Below are experts of layer 3 (counted from 0) of a mixture-of-experts language model. Rows are named gate (a neuron's input weights, with its number), up (a neuron's input weights, with its number), down (a neuron's output weights, with its number) and show model dimensions 144-191. Each number is 128 + 24 x the weight over its row's rms, rounded and kept within 0 to 255. Numbers have three digits each.
Before each expert's rows: "mostly gets" lists some tokens that are sent to it at least half of the time. This comes from a sample of Wikipedia text that the model never trained on.

# expert 57
mostly gets: " aircraft", " construction", " charg", " econom", " ship", " launched"
gate0:119120073176148097143142121159106154109097130210081092150157160139146112172115125141084096107151162142129113135098112103097144069100142112136109
up0:109076104153107102168130117121142131132149153147113163152149134137128133125106114110129127117111146130130083140124153132148112179132135132102140
down0:132101093127137116142122131142133092138140157123128165163130101110159172067125152112093112131107152158109132129153150110127139117116141144176158
gate1:124114165111175163159100181129132113167110128136104138106136131158109151099127115138119099113129129157139147137124150132106104145081126095131165
up1:120145166127135177170158170121193161129115110121126178160088106106097109122131167149151138154179132106149087097146112131163129117132157150141110
down1:075118111137136106174143129124134089131110118157144141130098125134139111127156145122093107174129148109153115159161172111102102134119160145093089
gate2:173124092177101087125110098109142139104142152123113135146160154126148111129099103073125112124107099067118110101130097093103088134133119116123128
up2:112106160125165139128124131120085114137129144123166100131140148113130138123120131177123149154150154158125146146132135145104117140140115139125113
down2:085090156106120121132148106094125084153154108162086145041116141130111133153133128140143165081119102142141103106108163127149116112162126090039155
gate3:130131144115139158156078103172144074130153142094109122131101120138109145186129132126180143139113098131137142142114161128124147070182106145139124
up3:132139109099134126148088112099174191150133113130143166147141114108115100152129123148135140124152105139134130128153100136172115143139138130151097
down3:171112141157108113176092110133116138126098130108151142136138109138122169151103120125126130123147197139143193136083119140149140124151116128129130
gate4:140137088136181144190152139088121060146148142126118092139108097145159140138124094083145118061152150120119142147117122145128122117153177142128167
up4:145137096137153142136131131143105101118180135135124081131126124150082109115132168137098169147078096116110162146159132140101136166118119142127160
down4:126172132126125103137102102159153123151143117164135157086133122129099150149162119111090110150177168119118142132126124104131119113167109103091161
gate5:112108106123146125180079129129141143129101089106202107127132120134094130153105123085089127122119140142149136130114116166115131135098123109119124
up5:059142138116158132157105121123115086125126145112125165136144136127148161118136100137100093132103155115097152100079106133140151097121113125127122
down5:126082126104126139130106138110132108122077152120125076126108129120128116174126129078162120108107111133087147143087142147122155128098113095123116
gate6:136134113141121154096135105144124157130151144107121089125091141101120114122082170115106163107131122125126139122148092139098121128132146116099162
up6:099115131147169140140142136174127126157172122148108090166099161105127122139130135131133125119148105145155104109079117118151110125135105099127148
down6:105143120143153164156118169156138144088136131151112131181131116121160105144092135111147160163088134115107098125110130124114149146080109129168127
gate7:100120160166108143146120134144166156124093131074153137140104127178159136105153139097122154106107137102155104133093097116126147133177117147148165
up7:105138131126100131136138126140154091155129114117125144133154104172183153163132142102131176160096114128093102125121158086150116130151162133148141
down7:114061173116104065147196154118129148114115134106121106125140097114129121131074143136153160160120146150108123158153110133157108113113148147116126
gate8:128145115136146144060133132115178113137087122140145118124158106157106138159178146158123118137158129122142118123135106105135118109127103089129147
up8:134097144133119135176140132073095144165111123100160141084147114119102131109108150078142149116088127118142167122139085161149117130138154178103106
down8:120089084134147140171158101104085082122178154099153135058122145150118122104103119151176106140129120105097154131124143119078103126136108166120165
gate9:133177153103140139097154157130108134095132114134153094152141121128120106084114129141086125185116098128110135147124145139098109126130134141118132
up9:130132068128092137152130117141130131097130174106142167105149181144134173152110124081163128097144123123121128129173152127108144078155142096131124
down9:120112165143140123132123098121185086129147131145115149159147100109144129099126124148121091156129131134141118149109126144120168107122140156124146
gate10:099122151160140112141162091123142127141101096117198130098145161129122131133181144105113146095128152077139149133146117096092125134106141119104095
up10:154128134093125141140154182105124165108138160152111184140120100150144123130094100146155130084122149146123163145094111170192150162097130116129185
down10:129103117086143092126182123170097107128127135112134121166116141150101122166125087131156094114113093126141129110114094153132140137142152136096134
gate11:133114136185122152125118094134115145111110135104130144133162089072111150138109135091132093112109115149143104110146140196100122128144128128094132
up11:170160082127129142130131140118146162151142111092152134141119147154111110126132114104144026131105140112120129151125137127090144126148175133106106
down11:120146125155149067097103120109107154137119118140140136124155107152146156098163182158093126125135095141158156082144098116123076116154096112135132
gate12:107139131133160119118080149141104083123120112131158120124152084122117180125114146114110120119105096136118126109102117170165132086131147107108147
up12:151112120097143134136150139181146157151151134094112138135096107162112126156112126109176079096124104140146130134126144149102119150150131149141123
down12:109113149123125079167133122098122157080141087091126113129143109112134120151136126141110165099113146139102118118074111102108088181109104160121121
gate13:126094141124155141156145120117143113133130152136141070103136110126104161132117151076108134129141117093157134106124114191096124082138147121072146
up13:146139136109110084153117123139148152098122110127169133161160125168079176132119149097147100091109127161109133109116123111123122146072116143154142
down13:183111104126113101163135111114141117092144132108142097151135111144080119135129134131130111108140127091146161122079120160134112142115131165124125
gate14:127111105133140126126156129111141165127131135159127123124113134144134118122140128165111123128138126112154106093100097099145132083111150142120106
up14:149118133101148140128083138156122114146114148105159157140171135115130143110130133087128145120097138133174137103109136233117145113140122116123175
down14:113149154148133132145093114143138110124113149142139104167130137132178140101115139129096129114153090100132118132077156149144181163120103146117147
gate15:108158121135132154153113130146101079113152099102160106114111120141143128078133120147111109130153136119097115123114122111142102108152154128116131
up15:156153088115163125135150142146080120132154120129103124132102147121114130082083158133103120109152137140123109094155111155156138150106132098147109
down15:120155143114129146119153122145125122130071105116132125136132127141094145129141133140133185174143140134125143135149142156140137141104135140133136
gate16:138148157131149103167118104120139121103126137115152140122113149113123105103170129164087131166150139141106123108112155107136106085160157124112108
up16:124148145144108130152103111130110128192121141143129164086148104131132104104127107075108118122122129162124111135135112126133150164150080117123124
down16:147101145132170078141148169167098113118113104121121098188099097080128082157122120118132124140153179160088126081148108124118148131113099132098174
gate17:121092055154102169117125116170164131153153156112104127121122104117163160123116125155121099129137121128134132134130135141104111130106145130084121
up17:080104109124108135105100114094142125108119101172134168118155132128136107122146131160144175141126137170109125162177119123132162091119125083129148
down17:151140130091122117131130151138099133125141090060146118120110132165121144150108103146132154129102114122106119115153175110109143107110166099154151
gate18:116115114073110123125142110124147117123191127120128126096125146130131123174139133092122120124114123098134067080118055125103132112171106148116143
up18:094140125158175128122098125104157102124125114153121146144104163127131135135147119145110154109088067149125203158131103125105107143118100098182137
down18:132102162154119124127099114083150089094142166098117118109126166148113109098072126135114099137135112120143142082131102094112107116123119113113136
gate19:147118156148126135156080145108122067159133120107110125145127124115111153086139137068156136157116137107136134149086126111108110137119107095151134
up19:175163128118131119122110103137106111098164119133156118122112162127146129154154137134136148161161131096126166160100107189107079092159080085149146
down19:118124105134169083129127118136181123100113132120131102122119109172126123152139116125157116121150135097166128157136129143142077113139131119112153
gate20:128134135123152130123165118153155094062111103094110117140114152120123131068089135144144103143160126121133100105123139093100123132130156136117132
up20:084135137129112124114119136152087117068169099131106069125102125147144067168126122116113151147114126106142141141122139157097090118154105139137129
down20:116091084119130130145161125113119172135093140151141154137119132123139142126117112126100137111154144142169097171156079175131195126153128134168093
gate21:152164161152093152169132122098133121109192106161124154137165140128133146086162142146135098090089145116135106129103159109104138136128119149107116
up21:119108125115129151101107113149088136149139158167121144158175160138156094117121119119107089099121157133119169104151127139116086119092151140101149
down21:127134133120136120118130131102137083135096160141122142090099136105173129097161138116101124196159137153093148131151125091124166127110113123175157
gate22:090170141126177105090169117119148107094158135151139078090110178099113163142127166109142116140165124145103103137154130118134123105074079166127111
up22:149164119103079103154194118114139097140152097098156096125118118107139132101212154101114116182177137080145116169135150171149142101141143161114119
down22:120119132126108119116117165167128148116130099136135107130144098171113114125110113134112128125113148137130114136127147116191171115087130145171104
gate23:110111151150145158109197140110111175105085119138146098101097113159147133096088159129133130139087139097150116106185116132161074126153184140059117
up23:153097089134156113144106135126132121109143139124150167128175156108093159147178164135147155147136151156130106139150165146079163139124101121147139
down23:109154095120119070119106109127127121125165135109131127108152123127137169153133131107159132103146142115171132185131135118144132089136133142068119
gate24:086142106113117161110140083136109111133139123147103119132124149099144071118177073127128126138114139127096116130086064076136132152128156132157162
up24:157151143159102101085115141092161166090128093107119111135102132152126123111152152137180140133113122101125120133154124124076122127132101110126116
down24:162112088158122094143118125116126123115119166116162115165137167162124117197108106124106130084139136118120113108146128113096171146119149098116130
gate25:113172124135140108147127101125134108120094123173096152141127161140163128112142120178122136096095116146163085140112105116140093089118086123125122
up25:112096117135147137108146139145126068127139151144146170101168115128139125160124124148107125121135090120209097137149092118101124116140095118149113
down25:134159096089161133144133126131138117136119119161173170132099131097139138125115110118129111082110110148150157143134131104118147128079120167157120
gate26:104113146130065121110147136123110091132093104152106077158120168085126135124134125138136129119079124138109134140105084098130075126116133137154113
up26:145160110108156126143123170142132130129158137112123118136176107095125103201122144139118171143138115075105124119179132157131164100131151104141114
down26:100160158100090176116151188107130128092182100090126109102113118160124114144128108137117134155134101106132106122121141100110105137166144179108106
gate27:097146104130174143151147131142134094138169101151148088115167144113146146133125169135150120156122079123137101138125114140123090105088100129116131
up27:098121168118110167149179088134104097115159094117139146136109155127135093119172161165128125147105118131095125142130139131108104162114148176137148
down27:134159081110121128145087075162103123118143093092133166077131137102123168115128199095111143098122156122154116131140147093166142135132135165167136
gate28:141143132110156196115105152098101142164143117134120121112097122138152153113094175090088135106078148146103110136141094154118098115176146150129123
up28:179122078121102137118143088146113146075123119093098117122139108082100091131150167118113088117142124101124129129123134106099149161115139162151147
down28:111138121161142118120101140121108104148107103142127108109153167138137138139118119171145132107134112163160146161137121161139172110133153128100148
gate29:097154115093094155169131082086152121132134136118140138146144105130100125117129125142129109148126142104093138159113110144133143124145115116131098
up29:121138116129126109113138146134152133149132091095107110107168168160133116117154157132096161141161125108162145081142145068119117148147104127143105
down29:113152162136160112143144131125139143137116142106150170144133213108118125129076107113131122121112141156114124134133138145107137139085160175162101
gate30:091126207117140116105133128130105143140108159125082142132130173101172166182148090151056161133136129078137109163120090113125138175129106122128114
up30:147115111102092106159131166107153122118118157153165097109160109098142127096050095112144103152103125102154170104161127136131141143108133075117111
down30:169108113160132111161161121112140109112166134148152135124152146155147150118133078123106117136128134140132182142144164086124115192149140093106107
gate31:100102116121110111104105138142133115132145169147127127126140125093148123095123140131092143102134113142130158092117110150124135104118095129147145
up31:139149133113073145108181093100117110153128058118133076127111157106124124149095108162132098151129131118116113104092126137097089137136146148119116
down31:154141140106131142130169127137151114138107140123100108143124148125126148119109133171141098118136101117139152130124112123138166136130109121097128
gate32:116106147115155096122079121130108159139183124136136146141130172130106124059107097133100124164126170159121152125116163130112106127169116108102144
up32:156121067105085121114077124160119140127123131103112164125169102089131099116110126111121116162128122119148091117061104109165110116165170116135132
down32:116153101099151146120151155138131127133096113055158123131119110168087131160126139172144093142151120077065124129128065114119117169148161102136113
gate33:164099138113099096158107110064140132147144151099103111066118102129113115148164141125130161125103180126136098141169137121132103099153141064117107
up33:159117099124120132128151137156149142081139089133099127125144150123145139127116109115168065131143126144117106132165132124116112101139151113102134
down33:137117112118095163128125140160146117123080166121127103128147149114114151094100108141143103133151118109118130140117156133143117062113096088097081
gate34:151150135114081186114134114106156103120123112119121133150153127106117143155159150137137130149145121130103139094118138155114152112149126146165094
up34:143111104118116127125107142119161162154131124069128110148100072131108060117051121140111139186103129101115123078144089110089134130105158125104100
down34:121126111123153098110137076090096160072105124136085132110112102126095080131127097158159132144122110080114126165092105119131115121101121155115109
gate35:153105145130110149107114112091133144136080121093159129122128163140119148147142139096106128156165135114108132095125106161155166136086151146141124
up35:120154135142149095185153118124129109087124133141108079154142131124109080127123136119094161145161147125163147111172155094130119151128111153122130
down35:118176066117117143109099162105071100118136115100186188126121139107135142171128091114125145111133123093102116109129101133109100146126135155126144
gate36:101137137118148129120137118167121084119142102182119089138130191145142129089210159095173136126123123098097121156151151086142138128101122138121117
up36:192137108136091128211111101086167094165135153119150155108086107147146167135064153145104105141133127112158082116106140103129104118146154143119125
down36:159148110152118165131135116109109123130144149143110089098128133156112121141113156088141148162142130128146130099114138143117152090108110107131141
gate37:108115109129182109130142137118138120101080154156143182152128135147127180142121073126139134162104158117109145128154119166114156125126103112135120
up37:155159178135133128117134134118107140165137098075127092131149152110130094102107169094103145146153085105127131172146084121131108100171114120095140
down37:164125158146145131141103127136174101093113128170144110124132170156076142164130073142123119139100110160105085127116172074129155154111137137127158
gate38:135144118105111178113138121134128114111128104117146146147077172086151110147139111173144118127136143147150106079089130085165139119149152138110131
up38:150128073141208151125110151141131144111097139095098135115089084139118125125146100158116129168097093102143113134152104188097108130151114115100114
down38:138118119151128156138108085080117094187123122111109098140168127129154126132114149146148140122144110114152173144116088173157106169106163122086129
gate39:165118103169111168132081147099150116107146090094112125125175116097161073182082139092124148138108122104130137101114146111127127115135123144133147
up39:121141134120152115102195136106112172098125151135136128130149090157127136113098113104161136065118113119125094158151097098118085128137119116144112
down39:162136140130111109130115066117105127114108125138117066126123134159124119117120115150091104111112105138132096153087091157126123166140101148097107
gate40:099112155145099126138135099157149144110090138131208163143141137135150138104089110131143176158148133080138128097162143109130125097106126176131162
up40:132152126164114125134159122094134148093136139141113110121121176124177152119100116070111124115143127145165145152118085130134097162081090113134186
down40:091114132154088112134154178157128168136123175122134109107128131156134115130105073174107110140123102168136143133148120127133132109143110109113109
gate41:094135125122144148155135114093133112123130110118078168142084149124108163187142113140129107117118135145113130131154106115090179118128140109118117
up41:129128187153108151099145143136095153126117116136133154109137152105099163058170131147119149109122082161125153177133131130145154127141141120146153
down41:092116157127117138143120111114142149137111132135142119130166178152145142162135132090082116114158141130135133141126152149140119198130164096106143
gate42:115150141121148140100162157087124121123120077117150154136162109124145178127100126068123142145126167111138139189121107116121101166125126142121147
up42:123118146120139102149143170115132087114128105138118125133070124130153170090137123161093111131080096121197118128134090172135108103120140133144121
down42:122163133124141124143095063136115116136097102154098115142148111111140108164168129115141124107137137102135137144104169122135160152128107076097140
gate43:133118124148140091121103137132144113129139139140077097114128097108132143148135129149131135127140182077134137127130113121133117109130130120123115
up43:137123157121059136131158102121081114178184170117106141140139121106134089128138120095119114141116116106148139094136083110119106120137152163146084
down43:136113126132115176160151133121145127139142153094118164108119105143091142160147126143198089084154122100107157135142129138123131151084122136142119
gate44:154105129138112130134152138147163118102167132153132140130160091115091100115164118139129081082114145119160109046138138104112111120150176133124118
up44:141145158131146081105132137166126139124089127136106103123085124121100132128185116183128097068086139130159123099144169099148153139159166134135103
down44:104125138146125133126122133123158077148175132122131159126122113144163149120169090153132147180139106105091104106106122130145101129145132131124114
gate45:121116134116088108158168127166138109092142155100113162174108117125120092111115085155147094174143133136195094092135109153125124103115175151142128
up45:162142182081134187122147129129157150129109096098170116118104138151120112159103128143163151154137131140134132126098137144152108117158144140123157
down45:149131127141118139121127103119148101101156127074105105159105106116116138116146114152128126169141147116076113144141146141141109142096149134155127
gate46:166155111099178133093141151177159147129121142166101102165108086116157098102115125160109153136126102121087084074143107126145135170119137111129141
up46:127113097082143131143134104138150125143191118083140134130118113153096096123114156159134135133135135113156083119106118142124116138152172146112112
down46:152138105123146172113135164119169145075127151092141177146179138176075076160110145135153166174129129121127075104135122151144132155105112162159074
gate47:133151137149130141121135170118118127111136116103132147118100144112119148138132134099087146107149147156127191103107121124161104129176133125096122
up47:141096141114142095151132141128101135130141102181126133129131143143147133101154126141159137103117166107127138161093103159143092130083123121108167
down47:123166114124107063092100133106109158150147132087140147144143137146080102158111173127132148122096117095108151089145105124158093115130109143083073
gate48:110110129136174176169136126156109115122137104159101120123126110158099112152124136170126098101143143159121163141124111114109082154118118161114134
up48:073112091138154117079125168135125154123150146127115112165142151108169106098157089121107112135109061117119135111125111153112119142108141125118125
down48:116117109139166123155136074129092070128146104099092109131142151138133129144126110139166134120132104116161130112116156120098124109138126110093136
gate49:104150136140148094155143157125143145089129088134114100168099103162138088128121116137152099139136129105117130143128103168131145140087102134073111
up49:105118152113107163145130157122110124103098139131128169163145110135134146167120108104157171110136104187119152120119149142135151146132134124125112
down49:178129108141117113116149099107114125132111132133143100107102155136120106123148160131093094155114087117114143145139112112073114071118119143097130
gate50:117129162121097161112174136128139125127148145133130149148137171088118164157138085136131122173126157137089067106138133141148113091127147133133139
up50:079118136121110153105169131134127137115138133118128135154096157106131140126121141091124151145108122097150141146134120140158134123133152085117095
down50:133146130165135099131120114115162111169168089098179098158111139108154099151100149168143133137138099121152131135120173123171125117129088111110107
gate51:139125177166133091190080097164097132151100101128110148138138112177117119174158113130142135100140160138153119137119115160143134103142135145145153
up51:143112116161130145122175116113136122115125111146139165135131107121116134138137138112101124104167096137120099135147178107164127139127115100108127
down51:135101156168148095101132097141128135070121165104153084148098135118136115149138146140108117147164125116113102127145152149098116086129105131063126
gate52:079141132128171149106148152126148120159133130098164138130133111163119172135099151168181169122088107106118110142131086142087101114090100135123129
up52:133135142158110146120121138111091123166113146129092100106174047113162140133140098074073111103164150150130171133127159150163133101143093066114108
down52:157122139146158105123166134110111148114131111125121142096170103112135120134152104163104150156125112106105104139098132148149111127175157149116111
gate53:132156088148113164132119100131127121121167110111111123089166150106166112114123123060195148103152158087098121090114118120113114142145107124134127
up53:108155164120118102133143090129143100104138122118070088141102152120150127135138131079121124080138148121111119149120101129139118151131105149137114
down53:144121137119117139114102130124121127123151104134174155116129136070172164136142098139134150130145114111116107091193141126144168183116177139123113
gate54:178130138120120123199096131048129129130108145127164115153138150093107124170131145076104129142106095076123142134113125099085126118146151100106164
up54:113100122119152107155114133127102071114126102146133151129092149084116126128143125149124147159121154117125120148141151157143141125103194146118148
down54:050142121122195144143095095116098096118107118136095080123122101096111105120058133109144101111112099101162147118126152111109075091164168150157133
gate55:092120132094149177144150148113116120128136111136092119149111136152186100127128100134139125131127106152143099128141112142147087108122162114100115
up55:126157120126167160105140115150101108092103100152083111094089122130112154097123132161152137144124104171126101146132155139145129136110099086140123
down55:101118097115142141123142121103120110122131158152130111105130119158150150098108116132162147127115083116115136146122102111105092104151129093130134
gate56:145144136118164129105122116141131150106165136092126090112150155104142136168166104166083152144110083092151137092123138080077116120147116110134128
up56:123179121113099095123102141141089122101153129122109110132190121146166117104169104164116126099098105107144093141122125094135115117116094177160109
down56:130149131168135122098163129105125136096101118105129120129124176110150080101154150147090171108126126104115130124170120091090134131172089150122102
gate57:172111126118113118161110070135106147139149157142107154106124101167150108092152130157102129062172147126142140123098127112123119114145151160097145
up57:128143117095135103142144087111143143119190161132087127109108135110135132085126101156125089121150124135102103152095145123128126114120113097143128
down57:096167131141142178105127109121118142108137117147105151082093161110165151073151166124137138172091108151140096156115151110139140060136138159181124
gate58:119103153151119117126136110155133077085138149106115103128141085094080052136165108110110106157089096158118102111100145106131141167141134131117132
up58:152112133114148099113130167124154219152142143112108140114174123084123113142111137145106166131118124161181111156123116107144102134146120135128126
down58:201140151138124170150117133102152132120141131095141123117148112147156092163074107113111145170122106133100101116139175112181149123131147146170136
gate59:119130156118138132117138170116148160127179082101164142141155104153116129140151113182085128103147130169107136112126165109172125120149111126145132
up59:136135105147148136114097139152133149135116174126139118118086123123125156129150133114093113141149148146128145121123132104178153119144088129139128
down59:137113155130092117137093137143124153153151138118136105097145112134157151138159193118105111127150121080161141069099097147170108106175114122130065
gate60:127081134129131155109213101115118172121133128087167123130148156168104115126134151145154145088114135161132100147142142115115103121118134112130099
up60:124128140160115140093145137119125147103113155137145127152101090120127197113137150119156146106146147159106148112058106130128150146121121119129151
down60:083167173136126111128119153141129142118133131111111105144143134146144122099122115117107119114178185143129163111108101092094101155126119103130156
gate61:152127107119122128117126086104100106163116119118126119139119133146148135128129145105119177143099091099135124103102122088144127110149081118135106
up61:158130173130129171110111133117126127125159165151113144124101153139144118146108105134144153096129140116155086103118120113106075132174171091143138
down61:143140118182136107139125114129149092160094173122096152157155133143126107118133097135140140185111155128117077101162119140121118149110130104155136
gate62:172100134106119136148142119170105123122104115182145133110102117142141178121068117080198095113160148107162131123143089121132117122121121133127140
up62:090126121158162190124141169080112129125125123110088104131121148127145141141164152156121133120139113116139127136098155110136147095104118121141152
down62:148141117135158114128106162103144117131113156141118170141118095145106143144125131149180139167117107098145135153142132123175091134069198129141080
gate63:097135096141135097126117128157135117136145120110124094134151182101103128097117097070144128106112160108149110136110133134117139145112069125145169
up63:145115138137141103129105111180151167129110129161149136158129141125152128096068116078155144084136100095135093162127097138133138160097139161137159
down63:139139090109086141138109096132080071120142128144156179118115095137139132120134114129165124151111126134139157121102150118137111134063170140146099
gate64:076111123098103096128142121130163093109077100110160105107109152148105143055132102134105111158112099131081155150150115156124158170079132120128146
up64:168141121132146138095122134133142153144137128123107141146142136090121122140152092107118135120149096102131123118143095101121109144098151131104109
down64:165150149123100099104121101107140135144107173107095126103144176108106121112131134139098124154136093170145170113143135124128137124127194109085137
gate65:108151092165124094143101144116136140099086147135160129118096134092142131091101090094146110127154119124076145138121076118187119093095151126125090
up65:118132145138106132112108140124136168109110136145145134108144071147119134117142100189120137135105107114114129137165164077114180101116134118107117
down65:133127131116168123128128156120120109161128127119118126153108096105098095150107139083150144144156124148098134111118115108094105112117108142188119
gate66:094139139122133084094152124153137161087161125136147085118095164116134129118132124133143106124098160124146112074112116138108112062137113085126135
up66:088114111133122137110139133146080137119110151146103133120118127086104091124192131131121158100140140162103149180098117125139160163135168138126126
down66:123129088114124089104133134149112145110138095092105089133119092086120125163150109102167194099137140184152138144090136091178136128131121147136187
gate67:163099171149118097143142135124127146141132133136114110137159095135139080128158124096151105125114137089153133151108086132124114129161131142131139
up67:141122146109139151132129146136143081090139133158117109125117071110098113112145150095103137131110094169121083166125150114157138117176160129120138
down67:123125163080116147116144151170177121136137126123097135137141114127115126160163100125118122099129134139086144118163160116134158122152128192134133
gate68:115123117104148156143177135156101153130131115132115123084145114148138148115099137135099103094144121096167138132137100136126112130118115139097174
up68:149090130148082120126110143122109115127122158159148141144144089118141122159129101152138101111115142099136148160122105151151132132160119145111110
down68:157110128128125126138091109091126117133163120124180136074141146154172123104161103128114094167114151148133115115130124146121119088154123146099128
gate69:156112175087083094137120144134141146121146147125131129148133114098099132089142120162126117143110118141155143113134087099103121094103068125115137
up69:161130132048124112122177079135138102083119131136115137177086102075091114069111097142131078143130134145087139156129132114152145168101105114132133
down69:121084156135109133101117111157122167157118125157124112155160152174126131159122097153098149215137164086107122122166173156132170130122110126107129
gate70:138155126103130149104170153110095144124126143119114080155184134062105084145100124071156135120139116117119143133110142118147116113078110086115121
up70:138132124158129112169140099132179130126128176091109144114133125103126106185117131167106126117149134150125115135126163073160110114158117075127168
down70:099136150127113138107118097137165138128089144140119133118131135146148099113153102124088119103150152148122086158137153169166161126128115080121101
gate71:136147113099146107129117112143152092114182118136128121131131114153115170134119157079146120134133119170122145122110085125149131109138149096089115
up71:124133130085104138083137145129145125108166091117084114139078105154124157137144131118096142135136124207131102123156101139137132141146144156078115
down71:158183117101156147132150128116151151121123134137109127145086120135123166146132094104130124157119102158101105121133146102108132106134092122203108
gate72:110141115143115129106090103182126186103144136100143128145116147169131115149105118119135140142093088123136136113117087122131084081146142079087137
up72:104127108142156098136155124133173127142138152148154115121119094126094145106132152142124118135156129155169125080143134133118149203106140130151152
down72:133141131123140146103116145141112123143144122161152107179088071134089140126127117138145163137112162090115107124121161164141108133103135137106128
gate73:128125119104130103183134131061107122117145150107148106112127117114155114146077114107091104069131125119101181139112115098153112148143105132101133
up73:171089100152134127135133094148145128101092138132152153125149141160077160123144108071128087160095139137142101093157128178087135068110126130127118
down73:140051113139129154129158147190117123117164159143133116143133145165114125162108128130181091136170133150155078149105093143118104162120116109068146
gate74:168103119135196118154124149169105075131106155183105136124111062135107116134113152136111109154165119131124114197106152148107130159108144137079139
up74:125150119136139158103157134156136145135128098067158088124151163147133148127135120128159136129143167123130125105153103140144122100099109116149138
down74:070161125115119113126098134119164108130134140110106099145106170119147142136132042107141157134123142168152089140108134150111087134119134090101182
gate75:142126146135109147096106143141128095117152193163133107109092102135133123090111205127137141106146140130108151100123077102125121152134149141102115
up75:168138158107080106120167149149133125101113137082125128114140123134146119089152143165124124154128151127118117126111105072098145147138085104157129
down75:139144130143148098108100087131127144147108135087122094136111136124112169142129156164192155123137142145121120137107143129101144177087103093146100
gate76:105093088142123100098132126136114119125098124118174150129111122150120150097099147071136124121154123147149129136174111141133113138097150115118128
up76:172108136117090157148126142113125155116147112129099116137139133093145095178117093147124141096151159121121177104088135117142083161144128108107167
down76:172122126134108086131120163068103128131132116099116122125128096137124154155148126142132146108081156094142134128152114082140122148176114105111131
gate77:080139079131136157148104109139123112094145130106129111128156142153107144136102126133152140128121095167128080146104095126109147127143146099115153
up77:066139144101188136097139089088150115110126133135117152133147074090113127140136119124125133099106120188146099156099149148127155152103112121136142
down77:139093127135147148144115183132135126108095174142123084103137088113169149161092092129107114161107132104097110118115158111158105181143108111135106
gate78:103151128077140161106165138130113152095110125143155128149165093090120176105108090116095159151189153116120121121139199163151166138112158150160131
up78:106129137139068126137160139156135140155090142080175141162175127147113135103115144103098110201167147110137138106162138147080098170165152112119123
down78:116130139130115150120193144145159084142195156140088169163089113085123148109135117084067107139100113109128101129091137128098090127096121155148124
gate79:103162139140159156138125118105121156137125103080153123123064180119110134094122144125147128113138090126096124124132131151116144127106097095112189
up79:135119132154101156130137135132121157147117126109119112156157128091101098096134118094139135141173131139111123121160143112142112154133156150154097
down79:136144104116192126102152104081156113142123109105140162095144130126166161150130102127110115121150140138153106127169142108171092108132129128151133
gate80:168125088134089126114152123128161105143088132117122123110127132185099100124122135130131109133141102171137137123126109133147110098149152099108094
up80:146120117117141150087160120113147137121138131121134134154076114122133133108107132138120065101139144139143112093142126196147133106136155105125131
down80:091132132142122159097104151135100149130131125114125125146107136154086136141091135125124096114114131151091133107153165137167108112160093072177155
gate81:135163099089133109130153164172152136147086135120141126125111132162093109131079129145131141126136080117168103097113117079149159121111153081138135
up81:147097147113071129124094117082166130138171138147126127108139150114122126134131117144128152133073145104124112151148132111094094064138145197137128
down81:137094090142165169107139107138128140117100089101122167131149108119140107151159123123155144131114094150122105118120118102151133114124107154175179
gate82:095123101151173137110138145145136159168120100159116142111174169164162173125135109113097133148152151140174112097141085137126160138110134077141125
up82:116133125133135145147121116147080134112152145098146136109150093072107073121127134118107117161156079180104118181120130164162128105161161144121156
down82:089127156108134104148144135147101145156164156115081118135122145110108137084158126132164153096109111115142094145141101130131109133143145084105119
gate83:131102100129164127119099124109111123136118140138148145121114108113158147142090143126132120113123127165175136119177089098144118109128102080122129
up83:166129126145175136157116106103186122177126153114130095132123166094153140184091138134089107127096117128146127087159110096094100121094096120125130
down83:087115130152148075148104137154130133118095150164170124117109156132145153119125109126150125141105125164144145149131107092163096162131107124144158
gate84:139107148145123131159153105090112102152145119134147086086141122094090114156122122086103155109144121092118151153114143144101142095117149129091126
up84:149105158148130127124110128102131130127131150123090135139093154114155114171173129153128152148108104119119151104144175099095098123135123138129145
down84:183122069148166136121127132129115127130094086133144113163144163135095113136137140126138129126105141172143140116154097088110152159144171142136166
gate85:137132166145122102132091117103147097125108100162100161113122103111158125163153130141155088124141133152076128123088137150130140167106144065130096
up85:161123126122144142132139181154139108147141154121088138119104108127131108109125096131147150107128101135126123126137143118083123080140110175134140
down85:164115116119099118121165158107139119138185122101136092137112143163114122149126097143149131122116138124107102088150124130126118135142083090097145
gate86:105166116099100156106171182135143127102136135082114111141133108088104146125148103106110138092169131158149143109155099125117138138122115103114153
up86:131134106148138102147105152114110127117127123079149140138124131135109170163131174141126185118108140124153138103129081089126179108184124076137094
down86:141145130109119110098143134130100157082114107114099138131145118151145147188132110148091147137098130149072183090131128157135111131123123145128111
gate87:146107128145133124138107124115100134112117144146155092110147121094102128133136157135117127119087126113174121122101112134137112164150117120112143
up87:103166123110139135092142115130097162109119059093133124141125133122117117124132106112108137121121095149099143096174114153140104127062165142120146
down87:099136123109116103127131164103126114129152151117158112096106065101150112112151121109112148105093109112126128102093164151104147111154127131121117